Experts of a small language model.
Size: vocabulary 8192, 44.2M parameters.
Experts: 1 pick a token, a softmax router, a shared expert of 384 neurons.
Training: 775M tokens, 3179 steps.
Below are experts of layer 7 (counted from 0) of a mixture-of-experts language model. Rows are named up (a neuron's input weights, with its number), down (a neuron's output weights, with its number) and show model dimensions 0-127. Each number is 128 + 24 x the weight over its row's rms, rounded and kept within 0 to 255.
Before each expert's rows: "comes before" lists some tokens at least twice as common just after its tokens as in all text. This comes from a sample of Wikipedia text that the model never trained on. Tokens count by the router's weight.

# expert 0
comes before: "\n", "  ", " —", " 1", " 3", " 2"
up7 [116 111 135 121 164 120 112  74 115 142 110 113  91 112 141 159 109 113  91 158 154 112 112 117 149 108  87 128 138 133  98 130 125 150 139 159 128 165 136  99 132 134 172 115 144 106 110 116 136 175 140  94 139 132 135 114 151 121 143 125 147 104 149 118 141 133 113 149 140 137  98 104 125 112 134 106 170 115 154 149 132  97 129 103 134 142 116 162 112  94 136 150 196 112 113 115 127 121 133 147 127 117 140 156 151 140 110 106 126 139 133 144 162 149 113  90 146 122 127 130 104 121 137 132 162 122  57 157]
down7 [110 100 137 152 116 100 111 116  87  98 109 123 135 104 141  97 108 104 118 133 151  87 211 100 130 113  89 157 140 165 134 121 116 124 135 107 121 105 141 102 118 144 141 106  84 132 147 134 107 131 144 139 161 125  97 104 183  77 119  98 126 141 155 104 110 132  93 131  94 153 103 112 134 156 136 133 139  91 132 114 149 121 108 139 114 121 133 118 102 120  73 148 171 137  97 121 106 124 137 126 130 181 145 103 119 147 126 177  86 133 158 167 149  90 156 118  73 176 121 129  82 126 155 107 140 136 143 117]

# expert 22
comes before: ",", ".", " and", "'", " (", " was"
up7 [150 148 127  94  78 133 155 147 137 117  99 128 138 129 144 113 100 149 134 116 130 139 128 104 136 141 122 133 140 109 116 148  84 127 150 139 143 118  63 168 109 170  65 164  83 125 152 126 120 127  89 130  89 107 116  92 126 120 143 101 140 117 144 136 165 137 121 105 112 149 166 115  95  92 142 137 135 125 159 109 151 135 104 120 122 148 107 111 132 121  98 134 134 141 168 111 206 141 144 106 107 116 153  65 160 158 126 145 132 109 141 133 125 168 160 162 134 127 158 124 107 149 156 168 145 130 147 137]
down7 [124 103  74 112 117 135 153 107 105 132 109 145 124 139 129 127 129 118  84 120 145 106 153 111 158 144 124 101 148 130 115 107 133  89 160 120 148 148 143 107  99 159 133 143 126 130  93 158 125 111 130 123 114 140 180 102 102  65  82  99 169 122 148 115 123  92 128  80 148 164 131  95  95 157 147 147 109 128 101 123 150 129 144  92 131 116 104 117 124 145 146 112 161  98  95 154  86 106 109 106  93 152 152 149 125 170  96 116 112 111 125 141 144 138 141 150 118 158 130  97 121 120 109 123 146 120 131 167]

# expert 17
comes before: " |", "|", "\n", "s", "  ", "ini"
up0 [117  99 138 130 138 134 144 143 162 104 126 120 167 130  99 107 151 147 141 117  93 131 164 166 115 124  92 116 131 156 158 148 101  82 166 129 158 110 124 135 151 154 107 134 167 107 131  92 122 130 128 105 156 139 136 112 118 112 123 200 135 105 143 116 151 150 150 107 135 142 133 121 162 145 140  97 178  91 136 108 114 134 159 147 133 150 142 135 117 117 134 134 146  76  88 137 136 105 147  96 111 157 143 138 154 143 163 127  65 161 116 108 118 129 144 130 101 101 128 121 117 126 110 107 157 116 134 139]
down0 [132 132 133 158 165 164 106 122 160  97 131 155  86 113 117 121 124 137 147 136 117 148 136 138 139 111 144 109 159 130 118 141  43 135 116  84 148 115 103 153  94 139 115  78 111  84 142 134 104 104 156 103  79 167 120 125 153  78 154 154 150 117 135 104 112 128 118 112 116 102  96 127 114 120 149 131 110 129 111  96 101 115 122 100 140 129 117 159 168 143 113 178 164 180 103 112 116  93 135 108 121 168 113 139 122 133 113 126 126  98 179 127  87 162 164 104 157 141 127 132 118 165 108 164  66 128 148 120]

# expert 15
comes before: ",", " of", ".", " and", "s", " in"
up7 [ 75 123 187 159  99 113 141 176 146 153 142 128  92 166 169 129 149 162 110 156  89 130 151 153 137 113 134 104 115  95 135 123 142 119  72 138 112 138 121 107  96 149 111  92 173 137 126 179  82 118 127 140 145 157 121 131 118 160 106 142 118 172 129 146 141 121 116 160 123 141 138 172 115 122 106 121 118 153  77 174 162  93 158 119 104 116 118 139  97 111  95 112 145 153 140 142 152 125 137 110 167 161 143 125 137 130 133 120 105 138 132 130 148  96  92 113 102 156 114 118 140 118 149 123 113 156 131 130]
down7 [151 123 132 123 111 152 164 138 140 159 148 134  99  91 101 135 171 108 126 124 152 120 169 167 151 128 148  79 100 118 121 122 164  55 116 126  99 131  93 125 112 110 128 118 114 103 109 146 142 170 146 111 105 108  83 138 126 123 148  92 114 136 106 145 138  92 108 149 147  95 144 113 117  98 124 119 107  87 157 130  94 161 120 141 150 140 131 132 154 140 173  89 110 128 130 173 133 140 151 134 133 138 129  72 149  97  87 120 160 111 152 128 130 112 125  59 113 141 102 127 113 113 108 150 138 152 106 126]